Below are experts of layer 5 (counted from 0) of a mixture-of-experts language model. Rows are named router (the router's row for the expert), up (a neuron's input weights, with its number) and show model dimensions 0-127. Each number is 500 + 40 x the weight over its row's rms, rounded and kept within 0 to 999. Numbers have three digits each.
Before each expert's rows: "gets" lists some tokens that make up at least twice as much of what it gets as of all text. This comes from a sample of Wikipedia text that the model never trained on. Tokens count by the router's weight.

# expert 4
gets: "20", "19", " War", "ak", "ap", "=="
router:452472527470571555516537488515465530480479517500502522501485479560508548515474479538527395450545484410483455467557476496484507493516504502458419464494416484510528477508463445469478484501592513496528413410424506473468500562508531514543546459496493420486414518562455477444509547523496479550524492542451437511388492470441539472505458466477536538513556502509530482519551561500482520484512
up0:494497511519552528536537491481528493472504546531504557461470478505457501452519500581486444432495557472478421499429502477470433570433550533501420455434507467488598439506519528463552481505493551472523454484441453445482478550496467499588509480472470487516441505503525534422474544520512457508458469494510458559445520553438548451435481468464520449564509536525468432452465516564495464517495
up1:543475463557519540536476504410461514443449522469483502487505467477486557425536509582532524492526523472484399599532488513501573553540455478412459486419487494516526473519450549546560484477555498463545467514482437486516499561530433494570589471529494484492500538516472465495448456502445490435502543494455489533430473493542488452443481432478510534424524496498460494493502460521505525466466
up2:536456475492502520467483503492470453470517489522476450509470546484509452467482483507510475513471536507513465457566585457526447449508572481562473470426461545467429534507478526530477455446496517468479523445431500543515540593484541495498546455567506473534532495522548496587476532392521475500596509430481486547488468531456519536564459442531479506490520574510524508527623540525455505542514
up3:444662463536571559506474538463566444552526427502503535471489496487480473574499497497499482488501461472525494489526455441528443433518531593470460507514505443480463503499457511527480462504485526464572478479498498438513537582496527594515598510501415469450550506486511503500453448541541500508470499524488492531529442473497507507530464427557455503472488429569492491510500519519492520503474
up4:440484533419558542532499429570470501485492483525462452500480498463497510459461518523504479456451493476480453483519428566464397555467531432432416502482485512546528579542524493494557484509454461539528499497431501508500621496528411481481469457434495432476477524480442490441508545502509515499502473516422481464541558516436557522467506524556454509470552488497500481523530471558468520497483

# expert 231
gets: ",", ";", "),", " –", ".,", "\","
router:471479424537484485523546442505517578514477469499531498505518412518464546558535571489541442494497478457456512451501455539473526541516550551505464543505455521410540541458539489471460479535561490471486519512512511444535538545517512531462488535479453476439452467531431488453473514575561500572541552516462409511482541492510556434476430504422430522507496489529522422555519513489579514529496
up0:538420466546415583577428493483499565468532544571550506550518509466487508561506442474495515438514510440485537553478482502514419511505480553477435504462473434542428470513543521527495500489515574516471549495540524456453505484465443496595427461523485462427482547509439520532447494491533484540428543542538539512484503501550466536545484494512493489552502466536472553513515550530513561529481
up1:421521415518507548537516484548483442576520436526451531516444542452472495541554545486525554502478541430504475436541493510590461549521505477510397512560453498483504436521475560511464435483385505482479557464561517443522481520545502500469460517519484433504467416464497564479443520533513489435521451437481469524548473505498473552483465507484512501516522453541491487466518483517513506564519
up2:466498498479475514462434472476565520537504502510534470476497527439534508542496505532516503485552492499409521562443563547440548533585561443473555611550551415454442512520487512514531545532447514491551480455461499487588532509504466503573577519479454475476424533479494484513502525538387534501477507525510540479492511519435480528512500545528524523437467515492526481582506533466464556487519
up3:501515449526520480522487516427508463559517542502495574442500468593487501427541433564495535489508501477498491488456545523446522540570518519466484438491516535478481571471474493561498496492539594496557531448517458478499457513525460513522542512559454389469424540475489459540423488526433527530565427578493536475488514525448485568505557521471493500491479517512501442503486513583509558470459
up4:417534453470489472512510464571500469589479493485506558446501529421485539503498558502495532511504542426518457476522465522513378510469542463480458506560471528472536440482497490477500526453447490455455539505492580433474534535487491467435540535440469486475485444497442509499524608500499496446434506437556447487546491516492449526473517486503532587498511500540504428483475550437521461563507

# expert 238
gets: ",", ".", " and", "),", "\",", " but"
router:468494456443481490562556479531478520495489488531538503477537403441506510485485510510559427489488499453497501472493467555493454528470558575494509523505438471401494522484520464517506523542533514527476500512463498433535520480472539572496497509508521440462424547546495423504474589553543493611527555555503421534455506509474493452503479489455438523547520450453506439510504566451575537461445
up0:393486514458522450529454416516514483527493462486470523446438487585509517499513488474478541481470475427495430411513455493524522516486447467461525528564552494453464521452503518503494446455400563544495454491434504496540449480506363447490462513517573464441505542495563562477477494505521501509553510451520499505506460478437457487478533544476476492460527517518432517538472551463484462476501
up1:548540499490481491492622414495488570576508484506544417492590472480474496537478497539485434465509522533448444444532450518428510533504495496439494516543503504476513487475497442544464499514443524452522515500538507510491597494446528477419394505521515513466484473486486497500495522521477520501475474463528478496535477492498522448478472517561523602446535604438480487476475546469512549567448
up2:516484390450452614506465433538515463487481506513479481482484509412531502516471531552502496488504489456418533524495408577506485531467514509526518495412518479491497515446543494457495553563542452500523489512506519434505504491561524498402583494465467538494478438544450476496570541499509511521438585503540490470498547484489544570510422452500523485519461517588541527506517504536495526467489
up3:470512503544563501539487476457487494495426486472543446474522561545508545548526533522525466460538487502517438418526474510513432433574524477492478488503445529422495535497455488494485491459535546471531549484470508406496500518503489463462487481417507528472531475564533480566493555498539498508539524485485377569384488485489467524479452474505566533486538529527514455568491468560512480607494
up4:404509513465568394469500534488574438477425579482465506479541526514532510554614513510473524501451448495540503458574482486485464551491530434478495497489403494502542503420482440499540525439502491507508469488525560500499474481483501569494523495499488493470448530528603554557464495514543491497472470488506512539530516520480432475578546462501585536570511485526449524500517478510509504545503

# expert 146
gets: "19", "20", "10", "ical", "1", " other"
router:464511448503487586531550441416480563461455484500553548517538471492487606481483535522537430490495506445514487504547465478480522407464491545468456499498458500430520519466518478559507423468506537492520518384556502484464484573508465541516569445547447446462457463533496456502497464510536492512521505512477471549460503463500568501526400500536519495528496532494490467520473519513593566473466
up0:418429466481427494483507455463545555481477478535434495536520469419603521494432524519577474493498471533541460496489444490477477510497543571536533494456490469511536550503492396507463516472562511448483518469528483406553447459457500485511584442512506498496457462517430551470497514503511470521460512496507484513550509419528459513443417449483455536508492545456501458547455531499443457491485
up1:517503485419526562527482559487513499492435504515437485485470441508444501492516471447583516465480560435519448522520540495516547515526501564552501546458552473411516497487505540546524448574485438523514503474498459472513538494498489500478557518514524467439502437529500520572526486562607504544462466484418528469524593429485465469510426529543487523460562485428556491481438506534542494483470
up2:500534469499511451546566463520402472509611535520484551558544517534503569476471422504602505566596524451444521521508450513507483504443488530495530494491528535454504515548530463508494465539484565515494473504421462499494451592544508476457449562510556498505499521498433520382522520470500497490500505554449479502542490539488548484481496514484528524450516587526516474526430492514531527467496
up3:534551525435506503462517534509540497463454477427473490465497463522507537479524515483517538426470448541503490483522522538475503542569472502517466448483459395524451499438539433470488474538524471506491512439580499520498567489562426477517500420506465540525513497487558474603540526536539468505521399492524522520463494416526478477460543495500466500506518504535445486446482549499571631519465
up4:486466561484484551443491513427534489538503491539472497600496398469506522504471518557504436488511427510512510503532508467487497433454485429506502519511455469498517521494464445471465479473452450470441560473529529454517461454492510559441578413518490478470474492534424502471470467593464505511560544443459490533381570434490469517450524521472559527503489548495451517528477506499501545453481

# expert 244
gets: "19", "20", "18", " ", "born", " born"
router:395534472494559484553541447555499539506496487556566499537488506463518523590477488501534424524563561455535499467522474484472550487491476548514465482556439537450519503469489515520536423484506557457490466454509518451499500615511522505519586458496499464434444445501485535459506535512511488518504540510482419555495532461539592511495451493475465531486576517527541397542480530540508497499470
up0:478514462512530522527540472510517535422438478482513502461442547474471538550466515522478524481517566456452513529512508568495555483520492570510475513516563555431492488496508516501503473449512531475515471494494464422455504523440512508472517484513541417401431484499480525523535495492528521508547475455516491549484600449530534501444479503435500541512572429509564413570642503489556465499493
up1:398423468420537463528584447524489520451500419504523507515487488488526481467489564519513485511541589514490464378422526451448564469512528568486466528501504451523515491452435515459551477513467470555474551516466446518489523515485557576521476526462438458511503508556492495473560505478529473510473518485484486501505432493565552487483462518430512518506508558555484476534466497496423464456543
up2:547562482458554485451511523479536557505480551509491507422476484459478527534488466489475455456452502440548441473592490534504485471549479557630492508532520559455475450531485469578514494474474519461575445473515481436511564569491461498485499475552496502397543495486450469509439455496550496484532432435506476551540546473441502509443485499458517467512524549550525507502581542498537481488496
up3:459484511485522455486515486547510501462390455524533515483479529457489508588432520523549528540534530507495488487521477519498470475490482551519477518523506537460557527470512543461496484398499557451552526538533510439536420504430498477469585533470523481347445538496501556483473489559530465499577498503514478506512527467511535507538521481461536552491514456496582417503474494497569421464539
up4:489538457492414572437485439508439542519530558446507535478475539510468503470522449399447507433452525533489530431471465531526511558505497515531456478477508540513452524511488461532519443484551494516529405462468515500452505511475578523567407504496476500467534498486529471493533521551485502429490501530509492540511603548506474515460474555425453506509567509516454447540609498487494542475517

# expert 179
gets: " G", " W", " H", " K", " L", " Ch"
router:480479464477513483572510486515516494498510474527601478468504441521478558535518500494572466446575532515429506458496466574462472441465526531516440503546483496384536480498506456514499464573467539492487446433462587475524493546510480523538477448503492467457458500524476449466488544528584429571455495546438421482451496452487517527524454474453525532532574522482504410530483501526523473488483
up0:488503542470527528543456507461526445582518566445490479452505520471462538489531544445484458580481516547506497488534517554574626438536540486499509453501484476564506556520441424469545498547508522441529504482525454482530511545531442492477475517586473549517518535506531459486450496550488556462541562420435458488525559486513513502478482488456465547507524568574507470532430488508436505512538
up1:537491533559449548534528503424583548470511460489492454505557467464549597524468497514570522533504479501501562475523484549484410486548514460520489459513470521461479472483511502450537535543489528458523576495481478446497508498490579528497483507466455526543485430508440542518466605489467466520479445474455473476484531509473506558537487458478563564551489474546441388506427527462481483431528
up2:516495529465519448526542484480506491515505458563611429501593468500469528443512515487477489445575516499527526480492536598430497492461468501556421506552516527460491497512474509483559487561468577492512576529412506538485518464416545486460495520474511432528508445482479533534523522506436458483473447531606473515489461516511543514471466540562478567542458482506496435551496545542470518503494
up3:534457504535469508507500465505554514469470486456638475501536413529549511547455496477549503569512503507475545446450462508535509402431481461499531512521495488458459497504494497529509517504478508500528490408504507422541542512520457476474548531413499420471525506466492378514532554502544449583514423519461489479486493399494471513516463532491529500522476570539547463448520502510521511458490
up4:524454502511534561577527443524467499539591515487548472517520463463407552470545489457578463490468486495521499523601535460507472449500478571574462469516540469501478447484558432539519480474463476530511452517502572549515537512491529507576487506525444474521490483501414448496526433525527453469488490484511449473463458507505555542550508488419519500413502498454442458584499493476521489481438

# expert 157
gets: " |", "|", "″N", " Team", " -", " USA"
router:460492401478583490495537505526476522517511497504576498483511422452521598481545537494513470463478494519466480496529491509470451546558524568489447560475454472458538512447535532527458491467511538457547539441499508464478437488552526539522499495445500460414468521567497509507489522511539467537531547539402420550523493465510590452452449485520481564513574485438508425466478533474520491491452
up1:531514459454572537459494557544539458405481522514489533455555539511514444424522502573466457443499469509565483525539593476510533516549491433551565542492430513474402517500474455487484504468426484485522488475566440417415504541510458511470482463464504515476489439500479489529486485494503458496526515503545466508566471523552497541498481480500504467482463629511470489464522531453541525491547
up2:501484421440494556558509505457476498461554506470509468584465511459552557459466452520492520493516510500497458488529465471506504548516553506499457515465474507443571532536517526524526433492565467468503522452509474458477458475479539485482580532549547498491561428474448568530519538450531483459426459393522436501523453516519578500500429557506403533460491457436468492484511429547526469528481
up3:461542558479482508494548553500486396494523552472543524578490471502472513475499506498548491474490498508422438475471569443522509536492440520572463478410456481483611456503487549521516464443544515524519502569499538443451433493539482560480603516563536506446544484522499527548469502508533528464439476447508461502507456465463476528567448516517459464523485439423460497471483465539465504492468
up4:512474504533420493453573518503481387429484593475542398518513458540493451499461519498557453525517532492384515484458565522494512524513403487480468495436441524493540429513522522475524498480520537542573506515537525472532520466572535498484497537543484477469495486494551539584432461480473501525505472423463514509524453438488455458537472533536450503512520479472532461446504517522473551507491
up5:476463535471458511499532528487532474514493505431554421497487569467537492581429546494516517471502452486440439505538485610489503499465425514493456557535523481513417575468531479554534520492518568535508533482483439522556603508530548528488447497456419474498504507479476524499508474508483466520537448527458542515519462502489550442500445582438504546467561495444455509510434523434500549509518

# expert 90
gets: "20", "19", "1", "2", "3", "6"
router:444493419484529499569541453463455542552448498529482535525523515520498545484510484520579422528521494412513532483528441458488466482459528510458435512536474422404497538467526524508498470484513561488481493489541565503492503562522437476514559471490483428493483503572472446490485541489493495584466537548509460512420513462466546474491446450482545556489520515516503397575445536490527553513447
up0:563512501563385570512494480517483475504535505483470465505496555489500516536530503519549448541561503497581546416508503495519455509512584503474437560445497485537482596503456512471511491524451437520507559461501439507490578438466491466470504505431500462499552470512501476558550551486496500564468446517431456437519456480478474497518482545531468515550503456489535485534508499533455623544460
up1:548519521502478465561489489510508601544528530530465528468478490501458547519556460526549455547457499515531476516537500479502447457525499505479507498495482458408486531453513531590495483492523508478488486508514492498492478534475493505550522484600582469494523442496588412500465501512458557483512601525468474481492515535455513544393408486539495414491545563511490417587480537480472476463464
up2:527513577519494483515551438574480510560530457495446527486485538516463494514513530462532452568474490447434449463595400506511548412510488454497530583538522503459484474469527515541526446558541535470475434492482533501449456582470481476475494575436510420508510452524458461491532493450521485506509534489524482475494571444485530512464515444503517497515525559539534449564410483496473535535484
up3:504494512489555477511525469524501571531430540386503432456552445431528538467510455495544478518454519550511490510549521462471460472492499519482515495500504454504577528491481535454476484492515478405467535509425529547520463483450557477559573440506517503473533492504509478398478491482478532488466513501461463501539460518468512409499517559533576557447535589491525460526440564457432490543463
up4:484570508550480496534558477439514531478489473560444487522557549520445500529441498556503558403499530546466516508548498520517546460478530543498536473527506514438490531422444506574512462483486512526572556461611493559555562489461563516472493499415431517515480485482558458500451493499470536509575493505514526505509483450535520484526442551428505492431519460521509493557549539477436446476524

# expert 39
gets: " |\n", "\n", "|", "===\n\n", "==\n\n", " t"
router:492497472502499534482486483511473581498502456481510509499512455473488522530562535537492394529505507451458505468534556511487471540482558476470460522464473453459551512457467492534480439519535522448480479419528496474466456582521491544560527434529541514486508462535454437461529509503562422532496546545469422554420456517544549441429429521530498511494591514450518441558490530469546565510437
up0:552462433520466466513544489585509509558476534566493470483491467480493517476501486474532472494557557460432467539484544500433536512530494491466520473475471410482526510478489511464502444444505513583485468455519520544476462518461524476547523494571498535492503577472515469497600440561465483540533518470486450465558489535530494428547501461535452467431501421521544463529498543411542559542405
up1:462492484517510541495492498555496546441474521504518499499519470453502598557547534508481452540478457424475447399492483458488558512486497489516480557509472426546485522498486421516468490494478454551483510459470431431513501520527512543548469522437534536476398457478478568418500474441494444515509565505472466493430392492537547455449526565492455542497514535474490519492488489424560494536497
up2:418492525489509488492518512450448530425516525508583466481516463544492456531496492560478519545465527534511468445558527525495542482512510506445550550463538641522446491520448494506510563550497512458531485478546503531504476553501437507505475483407536494511470517545548428583471480466470440499462462475453513515448540489526524527479402517560561539553567533530510516513597508481453481507481
up3:517470442523532541529512481523478564534513466505475448472453550493452499479539491484514459556546533407480467534504526528453571537591580461475514480432505455504491554537490444516568398489437443525411537469461543463461533496497531503502524482524529518486498463545497451522500468551498512543555602499447451482480493489495495485556514460523404496435539488443487489449559532533475550469512
up4:460487531433474543461463509456487521508502423508461482435542482491519503481537489502532516513458550597581557499453503506543446568435507460490408556439489485528555448504517469487444460457538554506490429534495534513487537564457377532521529503516492523499530519518496475493413521503552541497445430484520469495488492514493398447498477513531489552519530468480517507561485507607499478512473

# expert 97
gets: " ", " m", "_{", " M", "_", " Coordinates"
router:435494432486499482598497431501463475520487513530501489535436485505509539531483573525561482497535552413462478546535491480492468483438575551485498556505421458420489558477500490510537412512514520492516493457505490519491538562517516536475527479477481439471499470543485487483520562490578518533451563578457413534448537430477478491513464458436502506506596541478539433560461497488506522517488
up1:487588452528465561541536561524500490433511512542510449448543551417499513504497549438507544552513514552428500551475489502499534518453541506546476467490472496470543495467552505461513531500493516586508551434532533495461454487512483511494486494536488431509489425525483499485510538517514482520548467483555508460492587449576458509390479459438448547539512524546529515487601464591478534513554
up2:456439393471471517542521458501479492543521454450493498526521515494535478411518514517447536495519479432444488470543499505472538421515535496539510565546573489517410511450423471525526438492488478507527484507522518500441487473540456498423509543446476535488479492519540513572556538487508509524590509471530456484527481485485561516510478556417447452484569567575493429560500476432487504467471
up3:488533525456562435497524567455444463539483477470556454507489469506403536469533439450539515486488500484452496515527500531465500492488498435481460495520401444468516531476518490483503518558556506492519423587488549513478498465548537460519668488477467529567486458490500499462452505539449508439462520467543463499580470517531507511533500521439534488480472467502507415476423534458518488479515
up4:542478373508479526493523506387458496498474557487479529549507515507482503473471508433572511469447472489443524533552491488370485419551537490507511497485572469462458509531467517526464453448541530557531512513496531494478491526516436592436499534492510506490511465494453493492559405471562517529497530549505493479534474422520541487482510513495531465477532504537463489628522524508530510490533
up5:476485430451476520557493438471455505460511570511510517457518510499482494435547444501545553479508574452524488532485542482468460477476564482488506457554567470470495532525477400445443487504514502531505560453447586532443430517516559543511514490418485553466495506468496508562479499526460512530484464448489465529560497532488596547585501533453544474483530504607477434519509530457529504471501

# expert 186
gets: " ", ":", " Ven", "$", "т", " •;"
router:462489516495501493576533487517517513511438449525569475467532436502528492566523505524511414500581497474490441449559436494492469452497513509445466542534462516454515579464489488423480392525498562530507487454565506494506513570512526498475487493483496474456506547600448481498451512497583515498544488553428446565495493431507498441481481450468478519468597516464520466525507553478520544445474
up0:508427499467504438533544560497488514548441480539564499560526480511535517441507472519548523508530503478545529493458472528498441509506506581522510552548571475496529546457468548509536447523539587560500562531549517477501559459454505507483535521542454487508513544480522468495539606548513473592475529548568484546497493462523547486455490447435489563437443527430545462487526505483564494579467
up1:474394451521443499476489480475560484495498448524447481468500455529485475556471609570508450566519475522497462460560474504478471469551476461504488403523407517533481520507478439530519487539543531371448473477519483446429485467516521582525494518507544507522491523502549415575535500517511471530493455486479502522491463484517608489481499479449504484479478553527515513507471490506438525455455
up2:454485503500520499505491587541477426533488566433541543520502565506586498466495571488457525460445565435509472471486504557548533496480491475483463498528559456454558498449507584459562416478503484514527437524485545482514503475530498511563492486506492475451506485500505475543569512561562521506480553524488477548538451477536466543439536470562400563463582432497530487480513520471460440479494
up3:446407472528561469477511528481541491499466391481569465555484554431564539411509552579541531436495434451515440505543501539492474474502520529517436513536478459446513547454509505470476507514478524513467483545513480491498481504533609543488554459446422485518501502500500430515514527463524456536521521503499483467543486435496488500391525569473503540462472536521502506490459529542533439449496
up4:456494542439459437511505518463535570554421449485512491509491490575469536525500479507494532408528522528600453437503515500505494441564467579559515537541513509469508514491399487477463460509523486488527506512518498484504498503467538503526557486411500519424526485485438498548533481564520476514528481535510510466447447459476476513554484459523460505464456537498574493612433534505599507454498

# expert 40
gets: " ", " s", " S", " (", ":", "-s"
router:481468432503510518550580463463485528463471461449543477499474497482521512539484500566602489509541529472498481462531446459433482417492534502480461552481465471439480501488477430552487421532505515525515513469533464506539520555517521540416450475458498457451497448523503493513450563485562496542506569510444435553450489462485497507443442471516460503511632514472518458574489496470495550458436
up1:487391512443426513514531498444453507522518448544503521516466543518525482450540504554536545406508534478540483519508451472569524519518493578428488535481446529491517474515474529489580490475508483509498481512448512518493468483461486525530505477409468533498507482523545553513570547492573526471462506505442473518433442493527486470421492470491435533574626524503516589529462496523472499572524
up2:480571543490466447540508490559464503461502507502497485468510471516524495605497515468482523489429548551451472492465479514485594496500475537541478545493451511458475484528478452503478469506512483483506452438527533523504495583484537498510496495401522427412510446561534451512444486503484507491574406520478488425448484602541449468433525466543499509557502526457534530476580480508581528457487
up3:439517397524461483441525473452505559510398519422467474474473559444452506579486471457534559435498527462534477486485552538536512494513503492525550518530432491481429441499495466464516470539480447520487517552467525450481592481490532453504460460540429508429460478510445523540505547541530512510480537423512520508557466471546476552481485537469451502534483485499530424541556534420512497488482
up4:465433473521487540576568528480448466487527493498511543510430523525490483507420565489454527459522571434499539487461459514505433517486548541536475499476565463525500563455501506466477446454524505566536522483508448507518477506511441510462499503519498521438494462467506530512513539506585497509430549518498548476437599493537465486450405438508463518539496431470489439562478540465388528473477
up5:500507475506576486490558435461532484536450493445519488416504488520533506466454568537512477493473477496506481470578457488441548436491523427457493541433496494482470440472471531514474507527506546470463524477501502537535471523403497519429496496472475474534506474501419537529524488451499469609506505468519495525460460416406495475560451498483476567543580564452572516553469490493517553504432

# expert 54
gets: ",", "),", ")", " by", "\",", ";"
router:473475432490469487557506459505506550498448502529530511513529435484474504495508530505533399538494441523476510481527483569502485547500529523490487520490429486439535533454545487539552456511560501508470515471452469483543527504457575566536497484497489460432473515552474450483471580570607488611537545565491408492475506503524567427493432446484452471520518461466519440549519534499546515463477
up0:480540528456477446509478483471578557502486441539514469607472445450530556492507503499563471554512500503459460583461486415466504479615462494443508613460468470437523477512440556458475520522436487602514490493518480468516482492460471492437478488523499523494513528499432488522570546489458516497449530458509478534413520481510489457474493460466460492432488527464508441554527507496535505506478
up1:513527447510502609491447463503410517467447542534534528494502489453467512452465418506473442532514500503498522519496491525475514474460488492493479493384486395518536554502531536520531533526572520560449434491436468534499460534469568439543473529385508518505539497575495473484562518496510435522463499547522470509488544497571525489454517472563499500417514462462505517466511575489515520516534
up2:467447517522513487488487535486483547439432549473473497435425491523491489498464475462475502469545502514465497433543525542464464506482512518471509505540448534496498479476478482530488550483563559468461509560492532420481491466440539575554538473494566510383522525529580434484484420511517463516473497520470412523455486454487452452560447479500536486576493483468381508536459513469537446520439
up3:511481548402558428563489536508433528477491536489516482382544488555462497479434377481456449506511536551443483516547514516472513523452515458440476480490428552479500483515534500438556492494506564402454498441500482532497449539426517566504554500484531498486526525486520562505457458489567502479487444500556471465505517482518504449546507523463524496524496522559517450476483562455507500545475
up4:453472457517515488471551444506466522469550518482531524491469455535488504478450503500556515580492530444464521440543469532468478539547598550504560534523510486636490432535508531497504425511571493531490490536495528487565519489501441548493528556510496496495508498601581540493455523544469528556492504530414510494564474481477526408449407545504499566537525493487510498537546519513519462492477

# expert 82
gets: "|", " |\n", "in", "ol", ")", " sh"
router:474465428489523513496523497534459521543521469489501569477519475454467514511485554529577417522501461503508454462508530505491553524536565531460478519451420512449504452439483530479487458497552562513504511421489518465461462549461462566557517433450505463404504442583489510486492548471544470505506552513445439550433500463526570475576492497478461604488576470491484459535475521486486531520456
up0:467499466551601509494509510514466470529520442376477557546508499493482457518473447553497480488504478529465429463456497502551465446608475543494499480546487535489535493504418539550526454504514513489450504459521550511489514527430444529486522502505496454551442539519526524492469464518530509513554567501489499526415580509587575613557496483494475508550496554555531475536497448505471476497520
up1:549483467520526551458452510555542559528525489584464538454547486446511444578541495556577505533548493436484503541541529498506445503492546481455544459525527507482479481510502497487421481462435497460519435515414417506519533517438452473535476476514491538524484485512508469579588560501508524500454495503500450450495552540430613515434466507548515507467489524492562461555544490515460519463515
up2:532515516451461482485513539443448491498528478417495486460509569416507479482500557498473444469499494514532535429450505555440501461406583542419491542498592453535488491507486509512430475505506458502448496547516531494488568516455502568530517539470495504412509514530487510613532530573492449494567461447489488501514446496598546483456471502527468538517555535493527527532507530513464471482459
up3:508506568481457510512541426513484474524577435468480552518596424447513506512543544541574462474558536475556500455522556529492550507592521475452512527493490421457468495472486438445479477518525460529482459513490523493560519479522538532484496554396521508566515547486463523525556463522447468482580511495481481465519502518430549510497522538494572539504489465484478420484498587558507522477453
up4:482534497430527522477531472494504522479539548555476445559467427500577484499467473568582474478474493528531564529467545465529494531491471521445463577436426500491513475425510520555510493481541540516525496432503468444535480557496520489520533516553436500402524456481416557546504458506466515523529492502479471488509587486420570444527470490456498519480554552504476478543475583516547566497504

# expert 11
gets: " the", " The", "The", "'s", " his", " This"
router:506446471487500582528526438499499529494464541505576510527444490441514548477449516582535422463516483492520496509497525546482500473512570534535451552480451430449567558472480518488498491505551503502517488520508558481526515522472511502528518472483460494460454470610499437502550531523552484546498617519432417570478498427547505489535432446553538554528561482494445481526511543487557493476521
up0:511571481466489542522562540518367530454552504462531488485570488447493491516474472462573485531480517496482518545498493465477467589486503450470417520507451457559504510524497497467493437460524535533485472518485452525554580513482478487485499505497477503476524505575490549545501497550531503533459486491496480478508457496504501388519406417538542578517491492483591494479474485423509438586519
up1:531476517464509599497511466580412452515517487435525452500517461479534465525463505563592430546520441511478541498516522508458522496466557552519484525481487457508517482491540485540451434563496489503537455499476557421525531555442523468565493526533427502489490471527525539467486501580512513535494539528539460555550553454531532517501407437510455491520502462558500507507448438425540509576496
up2:531513547544465558517503392511529589478526400415486445458498509442484456478504469571450479580538539491410488517495434535455471488506538512508544430430567487508481579520477490472491471457510533480490484488474503534438460515539431528563549531450513484534475476511495424519526498442471499475486494508503481606485473456465512499523458496480583480496514519571502465549520469476513470499490
up3:477534442512426584484511521431520592445474490485504551514501520507474534524485476506471449422520478510502501508536492511468486503469468521476466526566440468514567468495516504483519497494545476504448502602504549498592532506471509512505465447427528510471508430480538503441494522554523463538434537511514454485481458500567517476533448410567517609441550526511522520490394500448542528464461
up4:527564534587528495529554508505531498516488454440538476489507528640447570542536521514588479512460525506574503537502499526524544472536474453474504483555494474509515469505505459530418471510476482535549562479585473500494497552613423503436522494448515524507501432465497465559526456479535498482583529453479506534469443519501515521495472518443503525483580581513519468488489463543536485504506

# expert 149
gets: "20", " ", "–", "19", "12", "6"
router:434511470490495523560517431521427506488512516484526536503502489494501541512503507561574446511564484441462505484543505508414449504510486471505454548501409496455552491467488526521470480508568502470489502415530547525469448628497457528463559440530479399493422467574493528496518518494510472534440543555452450512492509519462569460519481495545531541513525531489522427462472511455477555542444
up0:503471463491478483527540451511453461528496524514520474466484511427495492457460522455496558446542478480457415570547519435428460474562521509499489527488445482471544466529485532528468480562567505504520583463531504476477503491422491480434464468565537473436470518553524526503488561524563537577442439464533498563494571491501487484569461501497487443458481509532540480474513445411463559595495
up1:524452512552456536556534555537501488559460465491443519554443408467544488565524397504545484520467462422482549537611442482488436505439471558509488475458499470499517531506577503502510504477477514429506449426470519485532559535527509496517579449502400541509493461471464516502536516459478518501467463502522525484498510529582538467490493543531522492519534483568474441474454481531480540557489
up2:493484512457474511540469470438476444483435560487455540449586381497513490474579514520530513499474535529491509569528495554503471492521505494520491573431437527473531450466478505432522505531453485520460432394487539514564477548493539506476482456500466456536466449491541542546490500587513449502477478525483446514477500508465490497528511514454498565534529402501492480475507578393537511538497
up3:523446505497467551491462530488450465470526461534561476496473528489519493553456510479559533522535444546436414472490479423486498457516521475586469490539432509495466506486459447544459502525504488513508515485544474535467575539523482539483414535543487417411518457527520477526465548452521541533498436454476529473510609447511503494480482532434475457571555519584506514479514436499412526467523
up4:513507483559551471523542538486423508546454509550434447474598459449571524450476535580451494507477521478485507433527568437480468522465530434525523480476494574441425424538505556505455504418553484462503451460535567500472476489507485552472455421540550541508408469528520495495532504498511550509527442530506465501498469485539432499500481568497497540531502503490425540500535459494478515505521

# expert 127
gets: "\n", ")\n", " |\n", ".\n", ";\n", " ch"
router:504443497525475549502536450466527569520506505516555574514550449499503577505536515502515471488511520482501496502538505495475411493496497467537403537504411498484526485462527441473478441566578487523521523440535501508528498542509493514457477445499460412505467531549484520492529554544519506553456568464434444556479500488469500465460445495463456551522599476498495374572550486475512517480438
up1:522523500491510424475536501518444537574457523529500493566424416430521477554389462499510497587536564592505510526525550536492530532537484472502513503503455492421517479540508480513508506541507519484470572542508463487510554526494501515548500453486514562506519473557443471450575549463488536529425462480448467545500498507545527461535459437542516429481477480473472457549428475531497577475524
up2:562553411580517599474516487448512551367509534482431580405540540518499507490557524549537513483552528472458475469534529496529489480548523496492445542466472489504492454498527438522456532496555487507465534513538508524500470535493485489518535497538506494515546460460573473507529493546486410482546519475466513446458493448489495420454411476517505535511490566490533498521511541523526517427555
up3:516449456533589480428512504428523554494523489446530396541510541486435555516598533508484489555537504488485450426488531491481454492460409502448516533501513451506462469547461525494463433497486517513563494435526524521573563492500606507461562481498541513486516524478531491486483454562457432543537503518508480535500464478547508525437492522492466558488418546511537457493492554525475559491506
up4:504459495487481458487532479431486554538501498516496521542487431485499516458486503479520510564490574515529548559500506481390466548508572500505487547465495496512527457448495463522484505555447536485473568486511497505543506504486485513402531481424537509527506520516467536445499529370473498595446470435443474541481557521533513497521474424475523491503528601547466416513489563514495483576446
up5:473538476573553444481496517527541517473542464517562544484549515408404484506511519481507534428496553561479538498540484556489510545469503481510451511544447490466481516476534478478439500496524491508520590453582476543455475517492483484527476517461441439487430474464552554473579468576455507540499517586539504491482465515526551504483513428501552602497482529498446473471562494471545559458463